Weights of a small mixture-of-experts language model, trained from scratch on English Wikipedia.
Size: width 320, vocabulary 2048, 37.5M parameters.
Training: a variant of Adam for the experts, 3270 steps.
Below are experts of layer 4 (counted from 0) of a mixture-of-experts language model. Rows are named router (the router's row for the expert), gate (a neuron's input weights, with its number), up (a neuron's input weights, with its number), down (a neuron's output weights, with its number) and show model dimensions 128-191. Each number is 500 + 40 x the weight over its row's rms, rounded and kept within 0 to 999. Numbers have three digits each.
After each expert's rows: "comes before" lists some tokens at least twice as common just after its tokens as in all text. This comes from a sample of Wikipedia text that the model never trained on. Tokens count by the router's weight.

# expert 9
router:470447535610543499464449555503433505505531498507548506541520521438472522506490568462508399503514458484472473548552462478420527443552467503497549475443495502441557463551488468532486524440568482
gate0:458508526581520460499430435536523516447448507465523464591442515527483549495481487500518450447564513455493500467496481471493439486550443523559511518430506511482593497505517506537442452514556534
up0:486458474482507489504506571554502509539513437598465511485502489531495459553520478464441566541427552546534515554525514498550513487513521550509469545528491453521417559528499495439602455497482503
down0:508678497501477513534505499498484495469484485533466538469415465513565465526474507505495475566515553529472441532480489525535542500513478559433492559502468475510499497483501456493476548554479463
gate1:529542485513578491509551518461501554449440460537502581465543458459541551527435489426483477542539515458529452518471436452403518457529484478495502553461438467462523457460467518524453507509545481
up1:431555500454477493470561457555478491478494475456451543528462509517436434513528507564482538431460490539518583456523551566474533520418488496479497523518533460609481542502461488466478484525465531
down1:512513484475507467471466459508573507488503474520450524528508439518544476531421445446551518452446518450522489467400530476489544518478492510519511540543544495552459560483527529454456477473534431
gate2:459476474490539423526396447522452447440501490470502495489491547563530482446491468504477536481424465482413472521527502453501478556597559443506568510524515505514484566559611518533531452490536517
up2:475405490539489512470487534487456476439491525452552460513480464481490494511492422416508521494492549557501525586479537457525484487550438513534540474480440499390423533454504547498531479499533499
down2:530469424465460538532500500516576555503469571502458528496510485420475416539547488440559494460483446435517548513555481491475409477435476512570450459485526498475512463544514476457438479460486528
gate3:528537537513503494477444471586455508525441534523518480482430523453484574456512518467508568528470541544558577473503493536513464483452482438424415546541498460495465483462441501471542437501521483
up3:517539413591502440516478451528491520574517416530471513534520464521500537536468471540571504488539434509498506512508525513547493536485445542529465570517483491489399510495496467460530452504501510
down3:443447435597508550513495611393518507551520461553552478535516462519458453491536529513478491455490406504502529525531497501467460508519443532544539475436479532424463426563438590483575562476520493
gate4:478507450553540529514576576504490475604503486528555473443511475526563543509549549544491457428564442527466487431504499469531540533475514543532526457504448493480473488504523508467509540584511514
up4:495482496475507524540487519466430492477441423482490541541518505504505476483490441608525516453543495517489473541563500449553491487535439521483528489546505507437460561498514522486506476497496461
down4:516584542498482498514535447521494454410470511569415529551472497533481484463459475489523484439406579502515497490488562466512489488530488502511494544476503439536542518458499488448485387575466473
comes before: "\n", "-", "|", " The", " He", " and"

# expert 20
router:491493429463480438559513462467458527479497485511516564516500494507523510549496563449504464556464465480525514502574524545504526456541539510462565537461485472554487531486502517463454540453548498
gate0:505495493529576426477417560533466497534484436540574560500508455467512496572508532501510460555499462489517457431431465496458496460456561420466525518470482488551511536415481507455580525459498455
up0:480501502567525472444519536505427547477532447515419464429499504452519557566516494490433507425467527493463494482501469560531545557498500576519452461550496546475485495458456490508485500505530497
down0:513453550482556491487597497515495506579502550452448442483507482435505476514493467547441477508487573437493509532509531536468455510457464505485478555551534442422544525471532520464518464470527504
gate1:436526477503438483496508568513514501546441465516443568445586544509482506444470462538443547540469545463536445456556465518487511454440434489456561463479531527520431548570452434490541486517502478
up1:566459514511453506559482510518519537460520506562483529482543445457484553495523467592511436521455579451484452506542526522457465479506487495473545451519534483494480522505430564451517488424514516
down1:475462493531542514410417491563531443531529466464499512533525522513550447537476486506451528504510551476466537414440507562512423452489465508527505465527514513505491519399502520492504470533496475
gate2:440529476472527507523456513468418497467472607627560493451529510456463476430463440466477433549530446524498557520519419510447464528476410561496512532517445482469553517526509545563465426464583507
up2:503481455518471509478506449501583501435534522448404440496506487498474537497552490502447495479502451482398512525469463459525522480492434462489497477402441466484484531458516449502449560473437540
down2:470426490545541530512432544560497507529471532501473545463529457521490444449452535507506473540476553463495469505528457557502451459511462545502458433484564485553491487436460536479501540533528476
gate3:547581465465404457430447478499501518523487511542440511487537506554458514486518463553472500451509444546594521539494550451461526624503482481526510482504470472500556493531524513520457541439484462
up3:564532524548524523477456491522494475552495463472574521479518521472480446547511511551469487555521415487486424528545540521472484518487499540450482504479505518440548490530477531463529505547518464
down3:544451473538488528533477478482498437595526503484458554469543417496492502473502381513523475499455560535561530504540494431467520516548423538474484425519467493467530499491528484515542472543454549
gate4:510456494478516483419513472569501475455484466481544581451494399568590526472525556538499478544541458487492489561501487497587442508447441451509497529502502507499473547420515518524499489526470511
up4:487581505507471451453485572507478513478498524570522513533451536421516537451528550542460501491531502503438569439506524471459500474510467497536528480513500422488514510569461514559574557554488516
down4:465470516532430599463471501500504479483491455513373502520543468586515531492556522532508517471491510443440522480447493454504486548440498538523519490502554452457569487525507523452536433539484507
comes before: "-", "|", "\n", "==", "The", "==="

# expert 4
router:447510489425482419516492472581465476493562489437524480482492527456509514524461533497547593437535537453428501422469490444538490441457465482485526482559522481465501475510454453478519418514470510
gate0:540547505467495473534502565538520544459493543482440515460574474514554544538540478488543563564516491518520454480457444479484485503519488574562502549539510552439482451504564480458492503452450517
up0:538478451581509540468461465474498545509487446515587502530492543436512486507477583493512445480502530523564514506534575504507476490489502451473459465458500488543535485480450471508454523471464493
down0:464508506521522542449496500566531521514463436500501495386527474531533526519510503516516475487528534508564477470522470495457511533426495533510568523518485486497524511457482549491578508431495469
gate1:484490567532469459448439492473552485517509519492511477515555405503503429498489491466533457546492558596489472467509520486439585510533513478460571528525524459484463482526544502588495511450527458
up1:553495504509504558567509483507476558534513483580462570493452496507533497454547565547454463475507481426557481542488497536512531517560447520573553543546435535538547557498429528433536515552457546
down1:515447478505517490571526558514475553518517468498513457457520563481545522406508477457524559447523529545449430509512503526457528512479484491512490516453536528458516510461564492522493546423498497
gate2:481550488468511519626530486489471530531500500577551518573496541495434532435500503495482449512564524510566550518513479514458449469578563418564531526543558465434556460507478509558553484428521540
up2:479489455453514484549544453494517491492450423498508453605520511491481492497528538508450477529600480490454526492560598511509490527523508511507541491504543474508455494497416517505589500486477487
down2:513470453482545515440471580551414502524520434459479503497528548489470503591485526594470498536555476496539497487539506553492577491494549500512493460580499419489488473518525504495491482497491494
gate3:459544475483460525444518502567526478491523466529444557538519543502461443505446422482486531523436463499445469513542549474576460566498417498444561461507473417374528506503492529474445471453451471
up3:487518533513500522497527491525498560483545549462542532412418520460537566487543572482468537514438482533518531541564478481456523533503459408569473533485545495468560525567526474477511507501531508
down3:522506500434465526518610470559545451502510494513522469512524558511469520466489511478487492568517547507446505554510580499584465523468473534476501513594483464489455476479479452504581393512437440
gate4:510508539414519523515545474493483562521502504464485442539502485451479484488503541461473514476498518439464509424466412548476520487510516538508516548522541569537480491541472512434530419485539530
up4:481558527385535567497502474473429525546528467468498503541562504544565503531570521566451507481503505447486436494472527507467510432503488535557467548541514584534511506552507517467530446482476561
down4:482474480604433483565468471492502500504562547416538518542462573476440447539511510532508493548476472436512427543521469554553500540497520499455478507528435491538463545590504458488463488501506524
comes before: " |", ",", ")", " (", "–", "z"

# expert 13
router:491511522521522498488519484444512478484575470562570407492502452533564489483450500547493486466451494431457479455467505542540489557520507458430516452440600534452480590585536394511513582541537494
gate0:440566410463557484550500478521457519461472566474457574559495509523498516497505521505489552480583467422535428420528570442433501413507470459479505507491513443445467545546410540519520485502476532
up0:466479468447529562412488469540550464482446518446522448497588529500462493474588442564457437562480503484535497486506485481511464469490471473464457424579492454498541457558483508454493533443529488
down0:441410552540557493504473508541499535439464538528507465452565508525515489506534481457521478464511486508479501517504561526399453476484450537594536535463549549534532538531498519420423523499507523
gate1:586504545556490492515474522458502492450565458544580506505479533528527529507454509548469480507547446553482438486543529584539421532441507514412524486545502579540460511548476506563466534565554515
up1:486535507548487469427459508576476538457505510474520517472513491478514569573533490447509482541554481506525533476466457513503518448491494499522464479543477559571462491488432516487544442509481422
down1:491565559492513505530459516497457471485473512472534512470490514454439522495545593466508493515579499479579556511514484454529439524534532490453460525550412481519444483465494498550546444524531479
gate2:542581445567562528538509457422515449523445525492472503510530563531535541421517558502471549543470480535580526564483554546410504457523503382526508483483480484468553432497499462547456517529511508
up2:447544499437502516402457544403450466464511469489523561486429457518483544542522451511513419543530543422499529587575557463503540514457446545540468514550477556498526476598455490519496468448496481
down2:528514465526464523509448504509458500489461510524508514482518525461524444480501418490496491561465500471600505542511500509505543537462406488439521557528560399462465487516467458535420499427503520
gate3:472526541586510527407534508495471410486531530537524524501506497484464471487481465422434473449537500522528480457424516536503542551525464528499488499491512463407518479538521548568534523458536448
up3:525490503468476523468528506503503479494464497430507578464598550452427481496473450484500507508541588530500473507479518480543436517520512448462445438554537528523470499509524544531589540580515494
down3:495463493516496399553535506456573530462589466501465516485501490481563459478485461518494537594490517455498479493519565479520555533500543491491459542411419499457559479518521485552557538505509563
gate4:444516442488520461472556426466485534460532468541479507500430479524483472526542570530485493525495520500541498461437545540486498483534413533482408572458555492550508576548501476500506526551448494
up4:441477485472535503464568471448471530462535456534493496456475465507483494573459502524494462471539536502478473458456509525458526500506429501407409536446547489477529513523474430495468562467534457
down4:460437540468530451458529520525525438515506555498480481508551519539506453438496422561459487471474429450436518491516506501494528489465589541472450472461521545497501557569545552508581518462539516
comes before: ",", ".", " of", " and", " in", ")"

# expert 11
router:553523489554532526579518513438507577535454548484510515495472448562477504492426520484472476536458465481545462576489551527511475519488486512515464492465470505476525487572484557484519548555428498
gate16:512569473492546540556464507470517547473453544486484496492426454556416507483480542504480445532523430435573516511554566551500486486418438488478506554561464480555464515589454592527527544553490487
up16:488469448460507539498594486465542491472499508576499448503504460490504533568541478435438533501460469468496541475532531454440528495493478525529431505483587519455514433499470535465472470454537416
down16:581463479567475527433425496474529532451429409550498487581512461471520438463546517510448574525467522585484573502498411414542513483572484537479467532472516495465532470518524434486492471498486521
gate17:591475460531531478453486496500479491513505545546502535533447464465495537555445490518520460492511504459514566555435523473433553496503494545420501514522436446469510452479501530478504531484453511
up17:526481498495587494462579500485519542502503512469530543503479498473540497521458528529423446514532527471489492534469491510467477537504521519422554471520527607537545510482460473484481482556447559
down17:484468473559550422560595508486512486547555426472480506472492539512454538601475500524500445533523525487510459477515475482456472433423554548518474487527528512499521543454511477404438475517535536
gate18:541501585543496451548515478499543489530526532518473449489489459548439456488469521539499511491500440530489569458490523527508492508557511506492503552432467564481566499457453491507452487424517469
up18:451462502543454457470524485496503478559585495529578479529504483475504481551515521489460542580518522498497515452497471542510452451412518451528452445489438517425459408435520502503579417480495471
down18:516524487419466524508587488469480539547417566473562413501479549532485509576490567409469468493535468462474468514577480471423529479490459495491511495462517472443502455538440470499506524475445485
gate19:533460509573532499480461519452469462513463468465508526539526475517507464454443583522554462526523487494588446547529527476518534486506494495536537603568441468524493542546518570567461544508525481
up19:555457505525498498460473425479480517449433463555538538508497483495491502471485557533536476519480538446570492562494515532515482497566429578527464564528474536483512525537465517547482514495479463
down19:563479514492585459474525499524466447546479485469504572528478488524475567483491486505545458506451476486525442500478530514521487504456469464461522492548501436498465536516471553486499488538466529
gate20:476523534528520557492549494474513541510527508493474526505519533489507550459508581532528504494461513488482494469481514501592511514509486518559489539446520564526520466533477531509553540465550521
up20:524491552522465434460476422483459433479522537511532460528496533509528493487464397465504524489521434432492506466543487595423463553452492405508457486455496474496502468464572499515448508543506487
down20:545486554455488538526502532564567509460517487486493507493500477561516502460484483507526462517528527484517524556524534517440479511536473485458523474556540491541483475457453474492503442531490503
comes before: " of", "s", ",", ".", " and", " in"

# expert 18
router:535452392521500496570540546469526512485435449501458526454493561551495455505561458493510478556452565559501451458479484492485558570463462592582556483501521527497463534441523489459533482442496547
gate16:416476535548569523534561474526509469593446417484466533487536477437553445480487510423463525585577452563502467562561542523568513491476473529449540462554479489425428447486488517552514478463518443
up16:501483554541512509428581495437523586516448483492530518456457448496490474487543557459489498504506431428420508556539455492479508536453526535436565527492491455460415415539388518453440503567451498
down16:548489507519441500523539520461524457420488475464507430482542516455498461486470466506520572499415513467543458513431448493452445451476480502460457554511500460463543505560530457484497500532526508
gate17:463501507466479530493492536522472589497500524456571536447547549466474440487478502488476541478504461525473510367466401508468539547423492501446459466568505527525551491512501530482437493533463455
up17:503441559492473489480421511495564492537479545469436436489494535491419538477498509543564541481534471491463524502561460432438511447478546469465422466474535515486486457582513433488425442476556502
down17:529483447481515443465533463527468574508512471428524504467489495453453493484517446485461549509485530562485520465529455492455506557410525479501496554390566536503486498532517518511535465529494572
gate18:472476535623552498491542501602482514522465456468482554521497487464477445476493522518536493536550490487415486502496486556544494547492447560521503510475515550442516568484494437492519482497487509
up18:515519480548503498591522521467580506468421507498521553450507496492504451394558506472530520561481535509532480489464477475454532575498507569542568538489500531490467538534571490543473484417538576
down18:549424517448444518481511532540542471466469498436468472439520486510562522528584464517510504465542576479447546409478517490446481495500455487489586463498512482513458514492458561498495450466506554
gate19:526501450408501533524466460497483523482488469465483512521484494477543432448553465562475561463438525573594529502449595477510546474496467492492532515499548453518452553417597483486564547459520565
up19:415426455444568467486463448486469552542569492551460454473556529512463487461536457580516513455455468499535525491485559506534529450524465498477499526514530496441560508479499459502523512449485478
down19:480472553446526513483498490517481532470561522474497488469507526462528551503542490491524510481483530525561502470496442563502538570472543552528495461495508531577447507473455521570474472474462536
gate20:488422502501579527510525506559498547485536512529536504481515606466539483513500440466553578529476492434459566444519481483512457452408518557455474481537548445452485442507509500469550436437501444
up20:517524519506479515528479491537489570505519548513551474509521475545500435470480481532443420571498533515451487530446527525551497494517462519580586470518493552493464567481452594539465486588470488
down20:476496524559490483522493490511508577483485479500529472548458518480449538469547505502543490493574512562558514519459501449517565491627525491490500549469521473441445561549440469437558515464498446
comes before: " the", " a", " his", " an", " her", " their"

# expert 25
router:435596484533533441545513375539472499492526551495523483500497524534529536528451492545545545517532501491484482504515479536491552497457506527556466561454547515533550502552481477501521558539452541
gate0:500504463552478499458510461516532495538485493404517559497454551469479476473492539474423476534486543471472592543533462442565494526532517477534585461454482509503522495528479482458603453490485494
up0:466528538547453526425542471475528522518496579539546541546546532428466507475518542475577579530527490504506482459494472537512490522444480432500491465512547510479473486545438486482490481562448407
down0:555487447480612549458499527517543532530496492490544511488474519450444509480503498488525473485534446477578498500468526508527450516521533466479491425533406517584577490507540454494496482428512428
gate1:512511492464567568567556487558522582549472469439510552493499547538542531508470461431510459483460602553488430456440530441428524513498459550544455464472427451460434450486554531560489546504494510
up1:565450532497485595540519499392548452545478497456515468469443458517481496495495479486472494432472517530523516581501535468456500511473496499469516429475444490423447419505505562511453464488564456
down1:544511473517501380500497498540495514442484486543486440512554496510480490463464456612563519511554484493508465383537474536454519470401539496532428544491541465523559491536498515511515563466463477
gate2:489485460518510486432472440581455532478501460472517565526478476471521468476497499505484507510520571479528490476436454470567441502483471460466557512467446488435424443519420506498483466487515506
up2:499495400539517455476453551498469513489464470537483499521570536458559455429537555546550491510520478442508556454474541482561404423521498505505560516472496564542466553540514543494549538516529531
down2:521465432507547578491502514503593487543480495424525513475486456465523481522511529472447527420479489509508516513544522524535465520478518461454550460544450471490444523450475499451471412541475485
gate3:509533469440523538525530448491477420538507501518458429528567477517511458493513481557456524514447504504508526475494525515508515466471480439540519503453473525502494496462485506470488469538465544
up3:497555464554474479478483494497525500411400526514524470424670476482513489499484532531520451534542500509453476556547519559509523425510499504468513498546478473556486471455471545483521530507422478
down3:561483502562469514462477538499582422511510467430512526498420513445467467455559506563448520465500525483524491473468507568508537439483465486501443501591492547512535503504546475488527430497486447
gate4:461502482511507469485508438547467582557526428578511529533517509472466530508481428480478528535559469479478529431491446498497482489459454486521426613499472533559491585547498521579578476513479518
up4:481431487455570507512479558496497472452490487528450467490462449490482380554490482515480523463514513499498443386469552502499490524496548465467499417459529533465468465551523525532517510467453460
down4:463498511517499445501518384493480475463539523422484443562514549501509540501492509472506540473484550595573481517471459492466536457507474425527498535483429457489480484486491533484436540524462597
comes before: "s", " of", ",", ".", ":", " and"

# expert 16
router:499552462433435528549503520414540535532456538442454514437574494541540454438579506535470494501470490518538491448501540503480493514456415460488535443529564552484473489490458542490499542458450500
gate17:492439437442387523505459460442490500522504450500523513536547517494512554470524498437435475452429562488502507498399503584494500496518532478541508464573532531462532511453507466421437506515474543
up17:474544502564460493485494506470450512527527572518498550600523539574534517535541543561491463495517526457571542484537517593520417480455531512456450549523520560522547453489445533506474510531440537
down17:606536513459483474538445569572561466488557543459505515517494406562502479531531472502482475503479447513491438516481512487500498562416494473556523490461533453565526512531461581568491556540461499
gate18:471512496577425488564469453460506452483559490514470543529463482529517522490497541465578453438522556500560505551431534541467437490545487456532465540522508523443499583463478507554506551457499506
up18:504484542465537535491501540540542529500490445496512413464535488538447529558512499542450540597450553487495476479527461501538551483513477538467457433522578408555536531479538492478449452496549455
down18:573444527521512573503447547416529522421506473568528484573531434485487491470525464477487504551511523473487525510492529440390513462552506437490574434495504465534482484503526442474535489522498465
gate19:491528495560500561527494571448567513473472465486478567455484513503479500507495436590542552572489530500513511479515528478528555500497421516529529415440531516531503532467462454506468533498433489
up19:511518534518525511506422464496564426464509541485547541545437546498545505524503481482554525549438470434491502513527421510491471446563551449408498483573438552564542440540542583556498433517464540
down19:525470530457507462511459492490481499528504466487520542422541550561407538499415444583517502505527512502494486482473537531507507487429537583572512456521506455478627511491451502473489565537522550
gate20:532492400484485478498501531474531540516527516420443479495502505538557435495503484470449509474482549514470517546451499493521468568509567495446533533469547524465495510471477521514527520490449559
up20:489515486462484471536497471537448536483507455545479467485460412435527500610438465548518542516568495500513514478500555552474528481548522510458463511502523469484476530537468461485580426496498429
down20:429457545542557485482492427428597592465484467561556488468465514429456508479507547484521457457527492495517593481498438504496462526551458483428503488569562490475522491459550505511524486436537467
gate21:609517478517537454592470493452524569524499512456520453462550514487486465488563473494459484495437508541524505456464512507454521464553517483459411489594555442518545481449537463493566462434514529
up21:461519532479494542509590494543481427470523497537460602479510411552594434482511468535513497539590434505483513527553473517554513510479486540487538488436460562523410549538494476557464502453524466
down21:485456513472434484483522526569549488404570431531465553524420425600502597506505590490518504580543501518494477500517475530532517535505489486508512562528495530438501488518497536532453509538531447
comes before: " the", " ", " a", " re", " his", " an"

# expert 15
router:486579479540526460521472466494482554486542516543484542563477542495532567448463488547577536477493449489523442520533523452467468473489488484548526513466480535567599530444450499532532532547466581
gate16:586520475535554503583515521508527555493489488470493427550469453528567586443527561491608486484522426437497505566499544514500440501497523472486535553499510561444556528400404599532520470549439560
up16:499491509473486490535491505584405452583480549525539501485433511466496425560484491475450418531454542553516521456520444460511527542526432512501523481455519497497497512553484555461439507382481536
down16:420485485450420514490425515531516483489568506554485475474547475500511468544491472458466465571489544564413488497505455552568486539507447532499527519482523543509492440455457499494497490541493396
gate17:548501455490521559591486467496593542467472580514579514455552486569508459472477472466518505541497407482464468454475555492480522537467539526599546455538480451482482517530514497443545532515526518
up17:492436489468484503507485559506513502552552527502518505472484497442507528483567592548466485486529523466519491534410498561504480472471472478526538578464504494451547548481419501523530525476477474
down17:516573460528490564529510480546474532472405533475555507505542527535460408475473565510458509430493525442491499479532459499437531501535481502475510445493569475475501570535478543507513468525526526
gate18:435492479544570468502411452548492447447512510555551460476467458503501469484513523498570512457547448489494526444513510463460472528495515464506496494511566517511503551592561506540485471444559534
up18:518481474514445521489537561533505526532504486504425457496509465472513525531467507478513475565534513464500478445470428450526461470539438506543544603504468547489550554499452478558489473482517480
down18:553570458539475575495532484532486468575431541467480560561483564543498494460533518508451511450496515503461524453500519538499547524531490445451526532490408571442428513540541505506494460519590471
gate19:439544501502466535528499448530526491547483481434483417480430510569551577501506610462465489488501570493449452469488531520515516473523442508564452503505496523434534507467499528509546472476455552
up19:425530569520512545463517488497477589453561487517507601507416594497503553519460435487466476522530501482559512520504545483507539522485496549550519519519472522469539456460508555490508541474450497
down19:515438551482528520488522531451521472501478474436447480449537515470424492427535402447503507502451446490520524456529463475532547534489489458549521480483468505491472516486438543488485503506517421
gate20:520447537511507495519421528451497530465529519540503515545454475521563506478518560523535453543513503546496431510566508512505457577478484459541471469473448586491446487493519447468507455530593532
up20:464551531466496541489575475453471445533441456493525458476505537483458449521459492457513518438499530493532531523427524501456551445484490563435444526532580405521536511548489550500469562527466522
down20:524405465533526553541455512509552546488503477527516468575453460457478423508505444519460519471527484477439515458410452497541461497545503556510490544504490450507545560513476522460516478474463541
comes before: "s", " of", ",", ".", " in", " and"

# expert 3
router:519541500524528508571467520425489467486485555531544490526487516593503483521539471506605496497511476532476559528473443394406463477412527535428546521512503440496470523477539503515547565461512571
gate0:506529497473470480529514523501488547471531511507455525492500495588507448533522524549529535498523477518551517489581476499497546437493538499421468511438524528550481567610474538463558506446517544
up0:459530506447455465470546445487449574529575499536463487480511487481537522471460530541510481572518529441476507467540478498568498493488515489512595516493460516494502441463437554555526450451484504
down0:531492572470572532540516449483499526497427489535554434498485560481465466509539480504506423464480447477445573522522488555536467545521541525462514494488426466504526520515514453448494536552520511
gate1:526411453526542495531518533518415437496506509526436528440461485468518503537558498445572454466436476458546566520506487551498554507532534535478489514463465516482540514573506487462491539421498541
up1:474532508437537445560482470523461523515517594575531497520441511492523455480512504493575505432562450513475515482522502458441399521553533460468444580464536466532490441510567478470521479554506481
down1:523492523505509450452509484532551466562541453477468483473450551499456561539519410472471502522544576515526495474540515497449426553461441484454544450450544500542507498434464450481541531537509412
gate2:463534492562509409468485450483582529523522527447533455523558478540622499475511560477507458529565453452441459566371486519432484521477519510425533548477515486422474381429481496519528574462441558
up2:461497518504508498495432512540497475520517561490528416499547473529521510472529432509537524462507527480495514502431462522464494476435509477500561555484448517462454441475506593459533516427470572
down2:533509505472484476530495439423528554509498416530532451498502564533520570588514484548544551428529466519488525521500481387532532505517561530545586534471396466481516509562489500465508473503459528
gate3:481488558458551509515537401513519476520485496484508467524539413502519500471532478469533547448554530517485403547502526533445466576527542541507467500507458481480427584534529487517476525553439565
up3:514503477504556452569488466517517521532462479512473527536478496562562508512456526571490449529447536552526471512521490509472458446523503520427482530465515530475428532446496574574500519491485464
down3:507498529552483507519509438550479524563543513525456587554447571523481533442527578490448549472461480524478486409501518508494523530525527451484504558434599502503514480514465481497560505524491472
gate4:498519502548556535532473505488568455490456473518507452539463480556489461569457456521477538517514459487498605529487544509500503504470458451455480502479486524494520475511500499482477553470487453
up4:478467514521490494495566493515447504500498481496555443483539503480445554514536514476496448542494472488481535434537472499568512570486520448406552430519512525538468550577565451413488467526493500
down4:505549465395490476473459491462457552572613509470533498527540542451518498516514540464505548495540524513548502448454475489524499445431549536547538475502475491494559494485455533591447497452469476
comes before: "-", "\n", "|", " |", "==", "The"

# expert 19
router:503541461500530536453530454582544447497500459454512504558468466510474494488417531455516521535569532472453494539552550454450552560478529493458541572510536510499497501524475454420510465534528440
gate0:508567445608516500539588479495448450495498464458438487468546570550545529490511488533559476481553475504447445535520518515555523532488498498420494486517528482559450524445474447502498568493514517
up0:438472539500428485490493561378504500478439607508511539470510463430483479487498504558391525547462498490482520508462467506478427480483462572561531404499437532406532520486473506523472511551534547
down0:492477568454479509569495520445538515506460513408432527560455477496534456503501519504489529483494429522539430493491530588572522457414545556488538528481478520446510456455589447488495484519530496
gate1:576452509457490486469527573499507531519542492537511526562540541466456483464458502424482502497487477575477549538568530476515519506521538526464561474541488485507517461526542541512514542507545452
up1:489556507535453465569570542472485557438457564489486561461442440518529475527532506563557479514465468526453517565506551560515474527523510568454466510459541488574516547567533524527478553526530539
down1:508461572485489466535424495518502489595553540511469511446461467490490553477516478496503510553545538533505507463545398499479477550540480490476475431573442503456544535546520490532531498458556527
gate2:489458482471467496520460442497543479499505517460484542540506454450437471457533426451463529570506535572409482552483471486540532547524455399498472457487520519470452512529560461492495471564541498
up2:589495470490518477410568459548503463537511472458531495491537505521526474585490517548532549461492449450496477499450494517445549499566503567513482507529465446490518426496471552421454494587498493
down2:483501454604499531469444524527490492526514563455474518544487516510585485542481561570550524473498529399542446456532564557482541515474523546494502476497505548544543513529437458488528431511626489
gate3:492454484481483499523426515528521471528473555565520496545500453455451481509477456499487456533457503491402490507426464495495575500511541491458433507505484571414486481538503532482538477535528484
up3:537505473539458489504474507459408499509552491560537446530508556547578521527509512468486444446500465541508465527498524536515541495417440506493409494437486404546478492447511450543423454484559409
down3:541449460520470564526523517507482471572509504508512466483563485524546525506469507551564542542419498455495466507525511547485499417448560470512509553541514521431429514515433512483546460497503544
gate4:502477484472507501558554466469437459469555442498404530460519510519466593458496497547492475553558459498551507506555477492543462553503577499466458512447538456531500584475552505467475545502513474
up4:571489476498493511553534494455465520442508434461465479504435473541473541482418495508489477540558536479519397538564549527532527470500448548471540425451515533478515538471469420491510480503469574
down4:549501495518501550570519487455487549486465510435531545542491589542513529463498504498465503499526460502526495565518542530523510474510499538503524489378514485477528446507509497510534489510492557
comes before: " |", ".", ")", "th", ";", "°"

# expert 34
router:539601438425467467489474430481530414531492553484468486467445494511581546520459552512485508472486563634459526461421508512460516485607504486510532492512468432514496474562543450565498428542547546
gate0:547565528515496509485521456519447476541477435507456488460489511503462547552560538510473432540492479450499517532441448510423497493490565524460544552415478483540437500527480393517476565485575569
up0:489423513491418523574506485451468565490419588457540445483494510492527553452467537496472489461430534450461405590453527445518442509506444402533515546475514467425540481507514566506516499431469511
down0:528581418506490531545472527451497539492522437461434495501494404514475467498480510440510478467494530450565468542473535434531448485474470486460506546542526462499457505479531453510432461510542509
gate1:558477458508517508533492457469508490476464542533498454444481542464554453532550503378435505469499517592455542517538442521529499537505480433478503456478488446506480452479510480461515486503493462
up1:440470553592527476493547568564484522535476570495529484502496559502510489414488503520464545482571535487482510550438456518528555490473527528483528507527489520482505527475451468476516523578512573
down1:532502496474531476530492591436498542561537503519516453422535571527501437535544575456504518550515429449556358440550460491494464486464508565530479444471545420485517504497535447515518561518497461
gate2:466535489566522482464506473525533474515517488482450529512484512460466552502522523450460528515521472499456556476483458540542551519540482449541476491483529476441546409431535475542519466463508437
up2:462465553510528505531506569556561577447560505569598481536528521479552497491503487501492479450464490508473517445488475455490512519429537506467547492479524502515537505489522500488490492521517493
down2:559445520509544498505494473509546571512474478542460577477444514521428510477513420487362469483442539554469518525541524505425495481518520482534445494427504537490507496549475537540552528469482471
gate3:531472528479556464530468597499498481474542545517542488414480515478483529499538482461441493510446524500375459414539495475495501545505541483501539450428416430583531417582538492487528547488511496
up3:529541538491450478505470511511449512493484558522465520495485535410525423475496519463464518512526556584451517498511475525501541498503577477486478511418476464535420465552580455556559466560585472
down3:487548461517555542550417510422430514464523511532499524571530543494509501462513534579487522480537473502528483545515471502487458449437525499506396517533558535527569552573554537455497571497506509
gate4:565478485520506550533489467451431472515455450392410562450472478553493546551474507426486565430533475447441551465465503467518537445490511491493497442445453446473564460471477561481515511474476448
up4:461555419474503578570484574470479511532515433490482491539495489477540569517460511515550492446475468453476496402530450483479545482514535577498489494427515504466548505519494434542508521424463516
down4:454541460425519455468554539465580451515440478527495482492496518442474463468535527512541471565569534480449503508507546485474530437522525521464481532521534473556540419546489452485501529575517429
comes before: " |", ":", "|", "–", ")", ";"